Experts of a small language model: 12 layers.
Below are experts of layer 3 (counted from 0) of a mixture-of-experts language model. Rows are named router (the router's row for the expert), gate (a neuron's input weights, with its number), up (a neuron's input weights, with its number), down (a neuron's output weights, with its number) and show model dimensions 0-255. Each number is 500 + 40 x the weight over its row's rms, rounded and kept within 0 to 999. Numbers have three digits each.
Before each expert's rows: "comes before" lists some tokens at least twice as common just after its tokens as in all text. This comes from a sample of Wikipedia text that the model never trained on. Tokens count by the router's weight.

# expert 69
comes before: " ", "\n", " 0", " 1", " 2", " 3"
router:445481530535499492533536527503529468539498516570564447455504363514562489499488477532426592464486485531476471489470512520443459526468487491513467436542492516459545493518596545559512463519488534454460514530525486443446493502496496485528565515491445474602472432489582461499544446489523547490451611454523527493473481406566480535455485492508489463536446524495516490541462528467456534536501573542558528538491579443491513494507488509527513493451496473482494477570498463472511538509353467519388498455426474562550555531520479508538489468560502472535513495522473451507503490536482512517510508488475514491517556491510493479524404576523433476517498522520513431573522441562524504487480491457574482580468448433480495519536482494498495493449449514538470483502480474494574521496522566
gate0:502495580543499476517509515462471468485447474436525505483486464533516501442515503506531443465547569471536455550418509486500552540494523491510460499447540483481504561499498493475495487432583521531476497433575540472428507483510525505481499484441424516502527542548463548551519537506551459427509472403496444434547510460395417435503430432519489527539506544436459488477543441529481546526489445451543504533497521504513483456519458481540464494544540476496519512515491515481453567550496466538511441535497468498515472503494518526564497478504504536559497483493477416422517439556512518509445536529510610504488634494567482497506535556506531548437421504501485485509531550495448508528500509438499534517460560512535430520524429513461546448458439544554407518434452448494492506474536538
up0:508521456473538564485420500533508493493496537555472422455491474497462497479535494533543538532491488528500517488489512535508448527462500496422512509580491546557530445474543489554447558477471478564542548533462437614596520517495489522531512508569496526506491519516475530462473593472497512516529478552481534539504472539489477497504468512548520497406490464514490438483521426491469471448528530487508595475522448485529572534473541473480463460523449457484558405573518492459574529408516536452508492398501513491528483546434524473435504476542536459448410520501475510465489464536519435441509502449423457485425466554560538483501571438450523463487571500449458583528486513485514439478527517484481517434487420525439423517524542448558516487515537494480529474512522541476515504496446520
down0:501487400506514509472403423465491465488508576540453397483538481534490539462509536537508495512484505528451529466497480478495397538487509489455469513549456508508483451497527495546516520482449525517551492487436441544536567446503489485573549479530476485503503508513525560506470549477488496532477488577488544580529439496498464446533492478572497505341464457475533498470471482446464423496532453455476540493495487428498547532517503465483505453467412478474547447533536425458557454455477563443564521445530547479520465497456551455476557498509491465488409481537504530477482571515547538446503542519500540522449492531502461508483526431497552534504561530456500533616512462506479457495496532497470453457472452481439462546528513408534495456526541485558525489498540532411513511509473513
gate1:533531527529595505538519530461437481520527510413411497550516527524493474498494524487511526426537562552501521502489454552483468494567509506481489524495420519489477503521471525545530504503521557482447544522537469493428490500472514551511477478511578518581533496495479496514441484539507536443509512475499495493520484491390536543505495529456543481547520512462505587466448540505491449581572486464555550492484510544478491498475528481479451513595528549467499443446495550704504542470470425501461398519517481509459528532451548515511544544408435447481484524495467490441514463518547451521512518521530550576506461476543488494475494485555463523488479475494504531555541512526518482544541460455488589484508446459453518555516462501489435504536472477472546528586529560469523468440530509
up1:541473457523474480497437554531529487552518449453457486506526481378485555565488475612441464495535579519473523448469508542430410571527479537490513541513516539533440494544524427511467530509444503510561530488481566547434511502558484438519552552538463513509541496467499444555521520519503511520507513549541481500564517470480515538546417471544478488474481491498512475530494487536526458455488555494510537417501539521509475434479475521505510512487437488503544510467539440474485468498509502468551510560487573548524509476496491485459512466512530551483493569553534531533458562555410503511540485511439473501452505475510467452487507540454562420457471461447476517507562514524419573566533518442528547474636492600524559483539496466491578500444508507484492485536484472529525428522434501
down1:493546505508576432426531462545554458481430488486572473440481449485493565510430451518479502558522487536519465502535561479529516514485536445482463467482500489614503532506539494522448498475431473542526504499381535509487611543521555511446477537444446471496538469525520435533527519430547504534512554464491541500462500541568436516446511532537468469397464550582526478546569505563506532478514546541459527520537474530534525565489525515513530434498464501464495500524562473409461467523556561507488534479512521519556513488499490562492474424529542535499465547418508486530476474535466497511500514414484496513522525497515507472546439448498506477545567541480501455499499535487505499464555529436530499526524528537473455426518447456514505497484481506483425467439574523525564463569416540

# expert 68
comes before: " ", "\n", " 1", " 2", " 3", " 4"
router:474511517519516531515519537512493557515511511537534519422549482480557481509488481521463564463533424496503530495486520512455482519469467445504387449503509507498562451515552564519487560512403503501462459458551519524517430567458404499477515520483502508560513517473528535497510428558456518505541538484464518482478471417613474548519519529535502467489529490511541493483391550457489500473489517467548567581493511466497514433500518419544476545477540448515542579529429445497459547458393528528428514446457503459550572519491498468452471502455492481442483441525563486536439479536459505534472534589524495476554554549527537535516477468540496453446489534508479498509446495580459565447520493447502521530485558466509496474537489508489485513453470488502491499566508452539477540488540630
gate0:490457431521461488400485514521471543485517553469581481501522421446539512471460521495558459486558477440479498505521537512466533566490455511582521513474513489446492530490474524519571564511556482515516457534363447553548499494576543521520565512494512456503505524552497452469488511482512510526449509490558534551457462458523539557493495485458503462546492468475486494514524504516520476476489567530471450489511463474440553476468495526520458394497453515511447494503501595464539462547491440473518451491475511553550534517505497527523591500483516483607493529520456588578451517480470493481475399533517512505464480515550591533457541561465471521432544491529518500502426499490472429512537562499550556570521501514451522445520490490566494446469544594467436482458493460518495490441485435
up0:502444451538515440496467492514501445473480471602435492493478546508539491463472493536485487480468518518442482525547517519471526527485535514490525480491593543488482513434490562454529479546592497437546493472371569530542467481497574492532545526448539559527514575532522502516552555528467504534475502436532497470503464546511574542434544538500490458555430541504459534454487452464500455494523504516411453472549552523513452525520460530562544555478594464504486512524505482520474460580538499508476455541536450526584449529476472490481460551475479423564518562499542482473459500518503494555422506442456523510471421533487488489543510510499516536462524522512485516467504479488449491451487409490525435431525485500517463499452584517510484495515492525595477437519546521448430425525585458
down0:505433460479526410498469502495499485501557580543531531487494495496524486442438510534474475533495512513458448543526560533484502487456517547503514514422517506502523403560443530454521488538518509425503532382516513526489564454554465524542559458454492511465493537557546490522522548483438548541483466482562494509531497528439514612420506438528477451587457463559503512482474451492544514476516513519507513497554540574499556508477507435519484523508487476549495464460479509571507529556522483491536540484546501560559498468566412576551438576471464453518463455521456464486452498514442544526441497508503480549543453509488406474559519472493536535499449537493490458466533448511514575457493430461480463428525473486597456516522522515515541455545512478434470456505542564501534481544550458
gate1:453458503476517505491554514481428533535494540556426545477541489493520466463488527433512434444514534492571516474490522507495487489459477538553534446479482529484532429538486472561570490499471472467529611466538532511470510516498500475466510521530507521517566438522519467475433533501521535526550529486481484582525471380490440446537565483485509554499523424509494498435589542469491464524522514524562557487488548440478480493541466507566478528504444494445473450491481483498526577516498495484575555442553558511443524500615519637494458426508496534509485517494521496515538459571480556487499442482455426601563510566444548460540513443473517515468525430534552465502504565455511534538528467494514506427532511498523555476522531520472496498545468502496546459554516457475538534508481560
up1:547562468525516485480606476519489532505465569530480464498467472557520462468443466498491512510479510513515530553441509494441545442459505516463477465461436464520475436553485597525529418484474437502439480547496488481454485460463443511369467551544498547448506510516523504475473512576396521527569544532522548514592562513500477542598547452552531510478513548602494480515520587456408544534511537468590457536519481478514492491471464421555505494441493458443524527530487463438497516469535531491562560462479501466571501510509499494501502545514514526520425501491565480492486527526455547477490522518439507481535461517492517492498508539505491524438608529503498558449461432515463505529521520475525536472534504526553418470502537496528503517537528561496542450516482515508491491546414530
down1:511449441572548408445564535558560508561477546451484475573501416470517491518516522486600534524466437491536483479473505534489493460453512570500475536459460534532505491501456504514529454497481477458541546527610563522484484496576554533434476408526566515500463450498565508500494492534488513580527527521494479543481548479472446475380526502555472550478579507526450487484504486475505477533542492563499512513510548539437544522456529490521597481453486432502552446518501381489477520579535513487519479442518507442484528457602518490549514493512419481513503464426525459530524473500492402435483471514526501526528464502467518511462532482529458545506549443514483492521491475454540466444486511506504486522579529501516475452469496513533469417469545546519496513471447519453533475512556487

# expert 72
comes before: " ", "\n", " 0", " 1", " 2", " 3"
router:516394578536504447542512548519528530473487468426535506407495470458555511559497455533525545432504386508535486551463502492484447513449387516454505460487425511474554537494535565517483525518574467544523532515508514514499467515409490469495439543467498570515497472513504510513519471543493637482526523570460499468465545500546435486538471524493502503513459521452473577542458539409454501516513464504532546526435535483501455500519509542459485486459520556503488478507448532403513525557460504588524517438474491446517546543467489558483489476522554483485490515509543475458531555529497512524474373493457485484573547551461490512496404525497485469500466412485503448533462469509507488465511461374470534516517506466508527502547535476483513535472451498506487495506482451530476542488542517
gate0:514431489484533424528514495446475455487486506527508382480550486479503454481471508482470480447473480465494471569500489533492529547470489512553532547528477480477480493497420456506483538586474481492485472492481574414507538467439593525503473496459574474526596532467530460482480548546533436470502534480478558560539459474521447527528573495473470478542496463498431473533522501574517426546567518558447481444580511487420438437521512542395510522535532557503522522530548502520506501607385454488444457477523506510487458574502534473452502539544445525532526553533490467543488532568494503488525453441440547479549525551533475521495494516454476537509473495492504507547564470472491495468481541554459464516490506428537460494513557478485492547467594436569474499446517524489483531504472544
up0:474447464495544534459561525515517519587558501555465512480461515510503507527508476563492492468502496500510527452528541473578497474494557503479496543448487479461497482496578468518481539510487502501524495504500496428467530570564468489476591471449547474566492469461510483534595536459541464493436490503463488525548505522486470466499404485529485493507475498495483458482503515551414581484480423560468501374517581502530531500492497486486540555516533424486505488440487469542456462489487568426469541511486505489474468517554477435481477486502501605496451478571495483523550579433499461502533527510476477473396517532491503475495528502522450582451442504519535472461504516560536510498478477544536558535462555536520591582523493528505530606479405477574426562505463467500521418483523466
down0:495458486505470500461529545460491503526497475499500558463508511516529398419550477515539525479531557526474509544470559520427534494513491484524527562517521473498498485526557482430475514548465498496517507539497476481465488516473497492502489498475515547519512470428526522506559555558445514360520434540469606487478491542534607524507502547505516485558501462592513494470489489552457530473458537533444503455588524474523422449536413564516451456536554565432469515441444514408507583492434492511492491527553508484496494532458552546486467527548479573460521490480518537540516409493502468499549539470554453514479484595496591461546489533499487520505546526507551446462553522522502530538509498504490554536523535416588458516473514561531542508504550490555479528480503508520557460501509588
gate1:443496531500529568518615499481487481551556454507471450490541535483393486498470507538495500531508450553517510495485516523502482536443484541458500485516499486591464468502551442429518513399476437507482585558595523425462535531562508539506548512515471533504472535491476502486499483519466517525490489549467535447515457502461486475465495504498441436503468550456573579475491575470478527487519532537538570518527525492524438494559459476523463494530521480490445506505541516533499503442462428531458425525528492476434554533502512500475518455542513476544548493464526569507533449492494611492527413518504495533514531515530495492500521497564422510590510518418514558523491476494589490515548559528508514545523514393440467542580462497473526538475569540497513568481519550433543488580528512
up1:549556519492522491443499481488498454483491507506421451496529476519469572457454506547536509456467517535457507422449569506505505546412497470492499510524492537433452444558574523476536505454512521527479557554418435533599514517476550453525486478479543454546557556518465472473502461493496444509497500490538563442483496547488547429458471497516411496494484462464422483469504543430452513467538551548489549448500519503466493474515515558488527506454419545533502477457473462488532462568536444566551489462473514465559594520532573485530507481557503525464594549458487500495504423539529528518518524546584465510479521534471478543552494552454570505548491515477460424503506525626543494490463530467444521449547498462493502495519471486519466555481463514475475421522522483447558501551583522
down1:518505449575523519457553484490533472565504516459482426480527550553447578473528490515475548498526479622496522465459494572453530522452551558523499493492470573496475401591558517465553469412448511535507494490467523436489561539491489477530532484503509532486555467521480536495479483533468458460500417550518580437549504500521548479534460540549501473508426499514532535460529534383417521499523474454495523529437520509506464509428468483495439512458433519574507502485447531500513443531426459558488518497465473475482520535530527527469407521518536512470573486545516506471499497499529550529525459572553490534488399514495489510466495525514564539520513516440469421493531490501565486537489517464442470472563525483421513502500467502549470530448554480487487457553430537454521422491537471